config.yaml
n_layer: 11
d_model: 320
experts_per_token: 4
d_shared_expert: 128
activation: "squared_relu"
router_score: "softmax"
routed_scale: 13.6
balance_loss: 0.00597
balance_bias: false
init_std_router: 0.0332
vocab_size: 5202
norm: "rmsnorm"
norm_eps: 1e-06
beta1: 0.9
dataset: "wikipedia_en"
Below are experts of layer 4 (counted from 0) of a mixture-of-experts language model. Rows are named router (the router's row for the expert) and show model dimensions 0-159. Each number is 128 + 32 x the weight over its row's rms, rounded and kept within 0 to 255. Numbers have three digits each.
After each expert's rows: a language model's description of what the expert responds to. This comes from a sample of Wikipedia text that the model never trained on.

# expert 20
router:181107168086091114054109164122122092106131163152116154134175126098118087147167114131057188147164106149119066171116137104128122106098079110157202111132148096098126039170116159167082056159141100159139143110102115130118113123092108148113167063131135094104151096111125072163165108117121089094195155130108139086070093129113122105101101121085146085149121120146132148164153135152150141129125088130133156135136137190108141127146124118109147129127168094119109130117133065183104130142138147
Description: Mid-word fragments after capitals

# expert 42
router:122164161130132129105091177172200085146134154139129094110179132146121135167187165107143066087133166169095140128127130148116106150111116136133129106158132130154105183077117191161109082202082095168196159176083198120101127125075131118100142119166144162116182088111128087095165136162128088190129079145076143149067157080136101085108147150136154122139131079122115147059135147161099055156120124093136141111130132099134125163161120135102176126076178078131085128117091096144156103128154184
Description: Consonant-cluster word pieces

# expert 37
router:130106157132148103129136172092114121158168061111108175154134160081116085156149120096117111111116138092120129098075117149151146083072123128189116142113095124132186114059173172103116147079116105132111087141140176159133135118073104153095111180143069144122168082155157171176133162128155124065101110120079181107170142118071129161155116121145151128087155113165128086172065142198069078117153123083098153112063143165168112140099207103075112124121123071127098094098101096135144100126156167
Description: Capital-letter abbreviations

# expert 45
router:121084180068185148127164159211119177077065095126102161131161105162088091111108203128098153177156161150148193171093120094114166119103129137139171148169130115148130100109160099144136156083146147092127158162139156131142107155145120077123151082106202189084152128145111078067104140161127128154151136160174109201124131192102142179127136101179104160090185167137120118139069081099107125138153081121178097174137131138127123095145120149102119148123130151065165126115141146133101185105151050
Description: Headings and line breaks

# expert 6
router:098142129134124149099144140158113110094092145129152088155098079162117082093152197075146158173162150111131136113067141156104154148132121127135082119112142195147085104116147121093137110174172158072178152131144174120109148134144112172158089118094151124123119135125107076127157147128123169110146152136119159117149161178114107100185189178077155150101161103095109073093058096098097169133069148091160100145099104191149083129130109128132079162129108116061116148160066127129090124144139105
Description: Infobox and list structure

# expert 28
router:092175125097175149152169061137082178155122125072123129084161118104161166118108152136145093136167118147163165121122151116099103094186149148125089130112083124139109133104150097169098110112122140098099131146109081108176141127183162146128138122154076170146162126138095160150134166098101134155192136098157132068087090179097155110105093101133090094138142176167138095125170128136169103146059122112195066124168080128149113160064146051179141106126166130126068153106142193095174176173125096
Description: Prepositions after verbs

# expert 13
router:125129153164074111114199133093065086136119140155105147177181145201123102148145096122103123124105175193097207117103147127107121108115077147132095172140116161145165138193102132094090159142112163180167149105124121147154073103108123137110155190181169090095092071018113131120164143180141175097142144154141161118071139133133098124100160128096073099069116116144202118112113166088122151107087165097165152093077051115101100096157189140105090167110082127175137117202141130064167121133117149
Description: Parenthetical names, glosses

# expert 7
router:120149158137124183148181061177077187189114133061152150147127079140114098105136104112117129136091148141128135166092163132128086100162141146106091183119144184123203135125151155130161091088174152100139063136185116123109100110121093143145119062078197149144162099124109154126148162142126169108117149128106136114134101147148125086165135153125140161122175126159138155083139095070123113160163156142182110114121132087109136159161149087169103134101058166124123136112171122094166122120141164
Description: Line-ending entries

# expert 36
router:142116089134100080119194143097136173181139116085144145129111073146105112196137090067158147093112158132122085141106100097136168111082078150099133184094051151119124149136157159086169139127106152107144103149105160193126135090069090098075115127137150141112143113141083184114154098098142108083159134132071086154104154183118059160137108117160130120147053101138158105137114125117078172163093129087097120105064196111126117108108128171127106116091114087099059117129078140159146104083142149
Description: Chemical and code strings

# expert 33
router:119072147094199096110118139092141146138116134159163132106088129139104125089065122081097101133120147163136129148078150134131123096098124170127092154091094126130132129115124166154093167112169206116081112088124101204100098111137128101102161123099140166137137162047077142206175134087062152155222121185138146145206160065089089150154131141141157133103119120132182120110116135122126131127095150159181163157153149090135134133142134154112142141135178125100117127162098150109170122120126139
Description: Digits in codes

# expert 16
router:178150154137130146093183108108133170070151122113179145132125142106111131141135084169151130145175120163181123178154144164134131119181132124093154172166184155187173145135096097103107163142185126125126083141105107093059137122127164098111110150117091180131120150112133154104104229094111087116129059122143139119105115192149136132090105058115100119118159086148130120116072077126147084111140128122179098153205148080102127167124130122131087132132126128075110116090169180115142120109169082
Description: Clause boundaries, conjunctions

# expert 38
router:156173137132165185035118125095133187077107127100152140105108151107161112138133101165144106168143086096177124158103164159131118158143134094131108144164166159161149140108133097114115149118207147144112097165097147141099145124137150062102095119080134160099140144085165096090078195084119101137114058108100135147096126143140145156075106144167108147084164115160134145086117090163145108128119162127183079141176137075114160197090119071127097133131099131122183111105153172120090095153166085
Description: Clause-ending commas, conjunctions

# expert 11
router:107106117174105135125111099119144079114175200119129159154124192112160104125063117211157116071156140119160122132165076156130119112150111171139136141166108118158148132061117086088084169176091106157081122099120140170146184154160150109110153147081121168153176103153077098145180121109190113121101153137179140139096137124186125179114135070086158075175078134115066166096125080118103180098153109107074097109176114097100097117082134083158145098184081181135152135098159157140155130111154126
Description: Quoted titles, dialogue

# expert 32
router:098121123108109118108212055140139114158098135121176093034167059188070133102126121084125118114106142079142162130085115127133130133148057136157124157115104149158132144156170143114057085163125080158119137111186127156151136114120166187140152123139173139097146150170131110123134142197131143133164120154131161097130116123098149165164103117115166139134119167075193130118098164070154144180165170098116100139140099138105151091148190158121113118139123133130100065118159080145131171166110187
Description: Numeric punctuation and symbols

# expert 12
router:091119082142165107142149131186149157177161093109107136120077099118130158165119143125110128112092129103129117162156101118091119177122092138116146098139182135114109209061091135147088055146151100165153101106112197171082149174105129115135179172132174102114141125115146049142155121154098097158146131127141123068180173102116149169142142132080121107132150105186136103185162101156110194128101115120124169174161212101143128115117127127139173135154118112086034119110120076105104113080140156
Description: Foreign name syllables

# expert 30
router:049145130093131114092153186140128144162120124127171147203111120142092148144094145052075107123130095100122102119152165085090106184098069089141144093134134091132102130148095178141075102130148088153177128137091124091069097103138188161143165090156097151107117124128190080103136169162193080166145119102071160084153175073094138124163169109167116106118165053196080146087159126103088094088062097123145137163137153156115153112198139139135158105093095116147104105126121138167150116136108148
Description: Accented name pieces

# expert 2
router:121142064094158154101146174078126120152195126164162099143130136171130178155078181142101160163075096111150161128122119178154111094129134195079075153105093104104154078136075156092089168072188090093150173109126109149151083135150096105122106073184126189127155133095088161088126129083144101127125129156193148096152164135112115131178149151082098174166105148140145061147175179185131092136127136127127145105109111092116116129110103186116083148127183119113108072135212099125137110114091150
Description: Small numbers in lists

# expert 10
router:134138097130080103106059100166140159094123153163100158136134123165128127066159155124135118153171190196129113062163166133124102149155165138116164159162102151100133086129124121114123098132097093161107124102094170094085164099111151121110140043118096111141172079131165141098143121161122135110115157132107140126139121057101148111144115159123177112170132179113176165119144116123138116132142169115115150090163152161164110154130157110103106191111143057194112101039175115098141142193140197
Description: Table cells, word middles

# expert 56
router:086121120103114120121157083135150126165098112093106176153085102175185073117106091121121181175141123126133180152138184109136198126220123152096174163122140143151192143057101101115155172136122112133083114136129147125142164128105111120185186111128058141142131100148135114135113089168128162118156123147074118155116097166141184098145073140182115135101123172135094196119153162155152136119112144129165181157164149158098111166105158101168053092081124133151089127142126099118139157131135121
Description: Currency and quantity setups

# expert 52
router:092086093108115091127103095112052110113161151114144102076111154094148113137137154124161133157162093109104096093085158142101167184110164146153160142092098102138171124121116154109201155096104129114104185192159095111126153097145099196117143140127132106106124115138159111141081140170104130161072109149072091131127159129144112143115088138114129097198077103098140147125135088114182149095095197114100172124089105097109134160121122156120134119183109179155142197129177140150080220103102110
Description: Activity verbs, service nouns

# expert 14
router:083191095166088171127186073103077132127125113135117152146086107113132114115154112190127115131158085087107127082145105104116115102092139075106125108119166177189081082147138109108094114163086147144146120165132152080177123038092111135103137138156102101078079149161139165147187134142101130127166132157127141096128094105178146118109117152182103116146098138095075104149099135143150150160154149070112133150120092184165180147091127096135111109150106177073136153154086158129144161090123065
Description: Elections and legislatures

# expert 50
router:145185151151174145057162118097186224098083140108133137136124169110140133155129109153095143134147078107117131090104157134177122140120096077096081158178148154176122175111172078082154099112144175124093064113120142140078153143164152145083162136091116120125099113140178108108104178095198125136131093181099156193095097184097151141109116148106103143134111112130151151168100154174159144098090147158106061122145092117184134138097136105135101076122101119169161082123169161139090063153122113
Description: Coordinating conjunctions

# expert 63
router:125087084125174096146131161115184118123140118071090104099165154171139111157050118127084138197121143131184096081126075088167135158137135108160064129103175158146087163138144172115116093099132128110156171133106077173135131149178186133123109102168112156143160141223079112150123059210110110104149101160098125157148133090085113147130143097143152091110164154134195067098095149145163139134133102147109155111134116036104073087111142180130186134146150158131103128187124095173130159161144134
Description: Name initial capitals

# expert 4
router:134110111146124124122086144089182193140159125129113107141140155113056150144159098181128132114151167143172181138066081111121145164101159102129137147122088131170111098117174125153061155130134113170155176120167120182197108115100081110115111166138105111100157106140122121116181091151125131111177110105171122124124202106128053162121167133137130122132135160125073141099108170105116146197098083133121078098102159038112108077114116176103092179081104080087168106119105182130123141180103095
Description: Person role nouns

# expert 61
router:130118156146146116115087101104170101120117111114112067153120186073155111117085176156161148178157140078121170182124114135079203103136134128128174129100144133148199114146159073149172107160175087155141153135124122074168133098126146155115126172134130103144115085116112182142133088121143102127122143139160101141077154121125138180160162155084178150152148120159110184113159143114125148126141195168072090138104171064077087145096101146142118128137088126136192107165208217147080149109135066
Description: Arts criticism nouns

# expert 0
router:118139090113130083171085152156127143159121102081184154113115155096091165155134171109106182144115114091129133118116080107101106112119144119119096149087082113102128097177082108074123165169154041106122183141132143133078138071133187070116125144136183116165145107120126120067166138111148115109131101152096109134092114125127121140129190166109165112186130171137173110132142111136103118095135090139081120114087140086094151124078109185104099153098108115134076169096103077131147074206131137
Description: Name-internal syllables

# expert 22
router:085160135112062141147136164125135138110145129169113151046118106089178155141147105141198118097170130136112080141108109164175150097076214138126122131164126114137136134139108123152164103078183149161107128136091152171130113171095111161129116162128134132158203114165171175104179121107156141097110168108114156087145087125092108092154101154126067110122122135105075102145126123125076081149095117102163140160131099189100146083193137106107154139138162104117059083102163139126150119166158161
Description: Country codes, table rows

# expert 48
router:095187085161134154092143158162199139126145174164118120160092072152107119116130115145097130071103148160096173068140066155185119123102100107185066156155137158142096136135130119139050137100126175147147085130115133123138152085157174161100135112109085153099144126198150086106149067107127064075164132184078147182120108066105125137141127119122110113154144122099098062118120122133123132149089082090140115127122086159158130131165103123084122156089139146108145156169123138140091100100163132
Description: Infobox fields, institutions

# expert 1
router:100069160144100090082083119132135093097131126141084125137141107090101134140096161166124107198128145163090179172110210162134143124162164112110178112095093124149091073113128092134118155125098126120169161111127094073106143159152085101138066157123195158176141170120144140177106170107076120144130165153176126123126186066180089135144168154133130154100123100121135072083073141121080112159076126149126178134115135111109153132118150138162090076152142130130082161127153147173151095146087122
Description: Sports scores, ordinals

# expert 40
router:123122109103134151155130145172156087099145133094135145126108079133148144119169159178128075114106090112123140130186156165076069154099152115119121107161160080129089146157069133128163084076117164176033149149172096123179147156150093154164124128191124119116145139099154155059106116143171131099095128079145114158146153095121134144134149116126092117059132150214096175147160139122104108149072156092187119136120149162198155101125105162123147099178175145110100156105147144145160075133110127
Description: Geographic place names

# expert 9
router:089119107110123154166112075184158062144138110096125070157183110151134156146108128146147084126101145124120118158134128107161083143168110088155101097084149122102067130121117155169048107063108102118099162079115136187133131130086144116111105058064122110115163120154112070074113081136184175114106159065098090130152110122084107148151187093141157179153110108081168160093197166117166109143120178093126120171181150183158136100183125090111150110122172112109161151064117128145098061153091131
Description: Foreign name beginnings

# expert 21
router:124121154119089092077156132102192102136161112121098163145107127112063145112072146079089108173122118158113151182090129117133111111134172168122095131094123118091117127104119197141129142137127160107091104134107142173133111107141144094057161103152130159098134146084099150155151219048142155132180131152151088144166091099129110143108180081110153153147103123113142136110097128106134110135162129113109169112120088056120153127152098163153141176090142138176105076175105107158137072148099098
Description: Year first digits

# expert 8
router:150148150158138128145156134167096092095151052120098136119159155098116107145159182091115128099110116144105109089156043151148123125107161155138144153175123152117101047130126144127049096160193198084142124163125118153118053150143106093147104155056102123157081127147136108159144073113093081068104155180138151129153159160172105172144100147152116141127150088118141106134054068108076151127043084094167099145123093165117137116119155161119061163155142146094123144129090148149108109110128125
Description: Sports awards, table markers

# expert 19
router:114099103076128110169069188124038134148150128096100100168135121137124124161162138147131139100149122096148151169168109121096180099116120178090125139134167127119119091163102137154107097109124132131100184191087098187102085101155127158129123100103136167135109106209116084044148126078161148143062176136114124149137101177069133203155103173138105100099152093119130171054165144072096158091168111085144152136179156108134090155145159165090170122126166103134180097091100089151139097160127174
Description: Track listing lines

# expert 57
router:093168117153096136116132079105093118134125153123154142117069134120108171077088097163124090088184109147128167085111135132147134127102114057095082144143100138186133097154120156118100170146098150157114085086153070080137175068151185175103155136141095132056161129191105136087132154080161121139177140156111176170102129120095162146130114084108099126132207170117105093121143148153136111098089080095144113155128124163179109169050096087124147140207133129142136122073069172102157097119163127
Description: Of in institutions

# expert 31
router:148110182099108112154160092167115090123136117115123142120132094147073159105159138086097189158115110144117116137116092117040123144158100177157148124124120165165106194141149144073112108135186142133099145137194131171152119161147145144170096085134140130086153099150176143151135080143116145155166102124107132181135179081146103147134180071139167170154094162079180125126127097104173127106150141165098133119107130100058159120118187083149114108092178149160129134162099052091091161114091116
Description: Infobox measurements

# expert 5
router:097196134179116169120166086125134122151124125137132124145121109129147139082118134135144092129172110098105097122119130149122115101180119115163133138091165170149136156144153113126093107159094148121098119075143102128110113125146154143118088147145101161123112123119116150148105182104141167152086183058119146151077066095122161158139129122109120113140094109135101203129169101107183129138085068143060119146227132175144157130115133114139106109185155173199109132151161173123160123139112079
Description: Locative prepositions, articles

# expert 23
router:060136167157134181142134073139093169186144162117173112157171130111165115097158099093156123109102145103091130115140149131098130149151140087121105161096122169171141109105125168126165164065142186110102089068072148163114128146106163153126182067168106159130142095149093181087094132134110150105140102087142146162141106146120158050148136078104101143122217197130117129112156193120143110122096145091140147073087095136107071095128072136088123111177109148207126114131145130144132122118090144
Description: Ship and rail lists

# expert 60
router:154139113165082113087160136098170114146096132152203098194069138156136150118117140164107135152166144179119204164191142139102176119169138129148156101164173150132123081129140114121080102168150164163187078173158067094138118126145171154160159114139125044175154136162161145142092135131088160100115166125094086186155135183148116112126116180138134161133141111117146089121187137130118102082111137130072109166079140122121145125068096089132104124106135134178140139156142134110064129075140104
Description: Superlative-leading articles

# expert 55
router:174141105107124102131143148175128144139148099157135174122105171163150142156114129083148074058140082075082074122118065165172095119101096155123175147155109120148114171103193177134155140164173134121111156092140138158118123142083081130107089143083086187139114138131155138140149105160122078118155129099108176091153057136078120161170171072187138129108089089124115083113112164173098076108145088164151121143126167169164188124135158092110107109153178105086128138092120100189122141159161109
Description: Club and organization acronyms

# expert 24
router:180125163100135179083160161194104132105099079136105169112151115140148098178112138104151166165156095143171100095071122154151168112130151140125192136138120106104123155127166091169162085117145098081156186161088163152138110151130106116083154105116139185065127177143115089065084129177092130102156097142153114164123068138143171086096096113187088141134204132100188116174103102127134152128131116171130127099177151128156161125209153114106121167162192151117108138113094083122121166133123107
Description: Paragraph and heading breaks

# expert 47
router:105148162157140163120140063132146167110069120123099148122132116103157104059159125146133127098198117101172067111093121102149153113153122124156116079124098148188118195140169104160102179103068092119147126142125122097115122099120126107201137125147078151130128127106122143146126185059095098178146090116126114134115079123115180120090098141113138113194117150139165106144157102085160162184114059148097077124196119180100143147102069072152138124166139145131119137094093152133124164114118122
Description: Verb-linked prepositions

# expert 18
router:081166051097078155146069140151102138176111147102182170140125202165156155133122097151142122094136102130124129124135148155142136128126127183146110135087119140124177116138202091098186100109086168133088115120145080158160128090143156145075108177172104136170147095167094162097208156099115133105117129134110128188099057150098112148100157118089123075184141157123150177103127122080091175083088091151155058134104090094159121095177151142104128127152103174117141101113192189162110113079132100
Description: Titles and list items

# expert 62
router:097189092130107081146116200098101133096106180173166168118163106166132096108149146113121067130066089081077149135112106136160103130092123126105125111140105121097095115072093159088106119175141105121179165131129095145105117158136121131110143124125161171097162104171079089170150188188139099184113119136084160067158124145077201138167133094142106131169138139137164100114138064137090150126171114113105175092101144064158146111113160145095163094079127084167124099127132103106178125155148116
Description: Word-initial capital letters

# expert 15
router:096146134148122117108151116101132093185179095193162131118194106100132144148142169133150138191145179134113129131163136173149106087154174077152135051117127134176148115136106150163091116099181110157155085116164143117158093138126143127155142168129119143178111107095132170193114149140105092145128145123131089078141123110119108098104138206200068136126194127138060172108114127113084095121131098088125179162155107137182118061166171133153110225129186122160090150153082123088130118130093104
Description: Sports event dates

# expert 41
router:133075117131105136094060108125134175101160122127101151117108108095148107084153125108119192133142090157112111113137165121078099145205163087105116129140102077158113142071100113117181160180104053103135119100144088049134123077114176138163099098121207106201136185110150102138131052161133139151130128095123114105080159136218149130115105067082081100173142161098118128154151131147090105105133157107109149149170130140113144139125112162176152127168155154107127144147191104076097120159130105
Description: Reporting and action verbs

# expert 49
router:172089138089128139176067144122116124169181122162127161119078137140078155121080095179160098069139128159161081086141092148159090129150060143102167130145095186108108150090162138111090141117098146109080136079151131098135186080126144143077089136102151094091123129083104204133174216096143135055116083117153144071157092191179109130131098127147093082110142156121106123080165160129060175099129101138152129135038153174189115157156117066110115117142083073164141093080119151147173080129131124
Description: Personal names, initials

# expert 17
router:118124158098125128103124121137115109147136172187170106139178143105130108109064133184084166218073181157082158160098097135182140098201192195167098131098093092142165163116095177103164133102117117082105171083114125134075089161107099140099177084144158158122177152156130140131185130136105090118105130144148144170198075112185141073142156119175198105129165092160136101103099155089126119090129113116164144112136117134092129123205137188140101155140136108108087092178145122088154131161120173
Description: Sports score tables

# expert 59
router:145144103151088131119117106083176158083149123107088102152092135113162148125163082217087180103106122115153187168055112142114153155164142167114141119159162117149100109087067113086127161122148115095124149126191160101132103164159083090083150163134134111100169165085185155144066114130119120118137074164145146109131127141171152099087156095158125156135129071124112175134135133095123096129185181122111077120154111080116171168108153122147114126133112095122164166067131169085179146180159146
Description: Groups of people

# expert 54
router:084080144175129088129059087194164107081095128116131121104142166118102110108065095159156158096056106104171117118085069104108106119139159093137093168142160155042116180096108114121214132183176138142136185136131133129102163163142133153102129074144161110140156105103164163150145091159163117144162155094082126195112206038101135159181166100084133165174101099115116156146158142080163188139135120117095120086069105088150102143111097125173175109056090157162127130071150135135133089102104148
Description: Everyday compound nouns

# expert 39
router:160093138080117080138168127127159111130155155130143139122147126146139071101098094084116157161136144100088132135131166076139181171138095138115140075118076147100123151130103081108122155084171128143098119104119132163036146180087097139154086159143141149112138089127138137092093130161147151142173099073133111137120156117141098131177113189162165112100088139087176152123087127134157194148127182095096104132086181074109095067160123127125105189162084073100095155155099075135153100074118143
Description: Math and units

# expert 26
router:169197153158125099146152117138175133108061085104143063163102133125148123094095167137166159121113166102140130151171185123076150116098104104118066109160114100109125111115144157148089106113117115116120210129118092151086146150097156109147150065171113116095107093081092079091150135090144101162163121063106133136132186114113124162151139134182145133078139122147132130107136151169153101112119162109149155184103130191135123156160113151119159131076116135061145141125127121123134140157082106
Description: Inner syllables of names

# expert 34
router:140159136121105145180134201106128144136129153154185112152104076123119126119142110122122102118052194130129165170069174122159087109149070140134119135145159136084200148097201166114173165101127144075107087078063081143182135125084122133089163139095109177071147135121096159084162143127128148039113121143137097110146111140171124130096112123171131104148158166127133130089141148198149125117053173154184137169132138139119136145159092117097131104130103136128102114063126096177115169101164104
Description: Codes and infobox punctuation

# expert 3
router:115123089087073123155102161097070129092120087119158128101117136109080135117163174134170151099159186117112157121096147118159093151105024102063137099122117122131131138137093141082073103130147078171141164103122095123121089117185145100148215122150103101100094122076080117061138088141119141092119125187101068084145144137123079118109077125168149129176208164140110116090139174137078116087128128132138160157087157169143141199134099168142125143184094083134171123100074106095181086130148079
Description: English given names

# expert 27
router:143100125118088113130151138174104139098149049157136059106118135145112113139152145077140089116158081118138122171131107045122124116138104110126117042127107178063108161155130087164085140142185098122141173157158084068086175134087073124162163139115127108097127128096151107139065093123122125128133050130144063099146201096141122161082095125121183129107144152154142142158115109169183115104135130154118088132087131097102108124158175103147163176098144097133149181145107082133207139141116081
Description: Mid-word noun pieces

# expert 29
router:114093144130159121161147076127160162143164120144147108048178177055140096137080159111114135100094110113089064107082155113094185112083140124163113145101130157116124150179125126172200103109217165143090147131084132117109128178100108092139147127117157144130099111096161199130119096135149113037154115144147100145134173147153120078136112139110163188138137107123155137116118172125110140136130223100160096127067139060090121128114094111127158148139082100092155130165104160144123094097140107
Description: Technical noun endings

# expert 46
router:170149145156168113121063128131148151167129107104109160148104167096115204070079154112132142105157145108106092139150175119087185157124156180112139105144162102150072129158124115140170105098074150160155173146144142143139101048103165096139145154167103116133089135170082138074145139145142152122117117108130150126106145106104139085100142183155103097092140132139115149190119137189141053119094135088151142110119128167161175201117082102109164182113063111142166141127148156168182088197114161
Description: Surname endings

# expert 35
router:114174138054075122121147136126141080153169126129117135132125153166138153154107181121138112086103129137185178171160131096133104165092130150158145110109163112065086147121122176148077100112204096077166161142100106193149103124162144096144174122133101107122122092105063098132121103100191159144135139068055128166122145149063148178107080099175146186089150127104167135154082164188162187149134106136079112143149092150103083093120137098104149105150104065129074107092088088176059116132086129
Description: Name-initial syllables

# expert 25
router:099152084073077095155115124155174072106119128147154134116114130167140180113131154096102168145081096121137100078143077067157104129114132147132170105105106102064148096100124182101082108078125118164177129110124138163150139131181110151111141125168155145126138169139137181186125080132132153140128098148113153155138186134087108079185122123114099103165173065122159129152134173110147146154146063126122125070109123121115112134134100166157192130190094059108184067133158075157139161113101128
Description: Word-initial fragments

# expert 43
router:154143086086173111166128183078117108122141179187114077195082085174096108171158150130172097090089147086126139160136112138114149128114115115121102163073145176140138111098106144147064164157102143140134115116087141092124130155077141148171142136163135157110133158103121063108156109160093133160140119144122146129172145132127110144140155184082146121172176113141148091110127153103159071151155080121156102159111106172134114099134160119154160170089137160170174109170140117116103094098096173
Description: St- word openings

# expert 58
router:167078112113095095174059110145141106149114086112144181153138067096032157171084153134120221074125167159165132147136088115178112159106063136111126160107107101101141088129105147124025094172137059120153200129119110152167066113153128121134117115114159082140115151130073139087111116099098109117105152163133155089133128115135130106140084094188142099138156127127151128106151151136077111097133081132128141145123197132128116114137118166150112146145117074155125117110104093128109117091105136
Description: English first names

# expert 44
router:159169125136150119127072090114111148089148091116095112115145161070135123093131097142136109095128105119119150145129119138149063127101150150161141164156123166064108107067179155122071159108177143101144153066120141122120094113124102161072110135144139096096108149145183178103099120176134101069124091134184107079192114168186130095166133160108129195112115156132079155115100146123140097146105198122152051142094115145103147177160115098114114109064129099140177098101140195066105095123126121
Description: Kinship and role nouns

# expert 51
router:168091157141169095098177126079109171146167150097137166117065134164081129141120094139126106154090163137172163200111170140114149112180141154111107130088175140134193068086177101118174119084132175132175076149141111143087112080090171048116105131116153105167129151129137107136102153103145124172174134130165143108151124140087090168097140145115106149095134087137095135099107109073166132119183146129184147173125148153146199130210122170162123130106154173081080142088088133123179127103131114
Description: Year final digits

# expert 53
router:171082109115126123155065096131071192122186132098104108145094154138132122139145091153121120132163117134216162155083157128067173050104174167122164177129161150146161114086120127166156152160162137118122157162123156111135150140172111078178099140117111125140098164088087140151065140102147135061140121182159136084139152139182131130095111130171127169086104105085096194123083122114098109144167167149176110105100163115119085180101144115222122113147125121160182161134071175111136109146136170
Description: Plural noun endings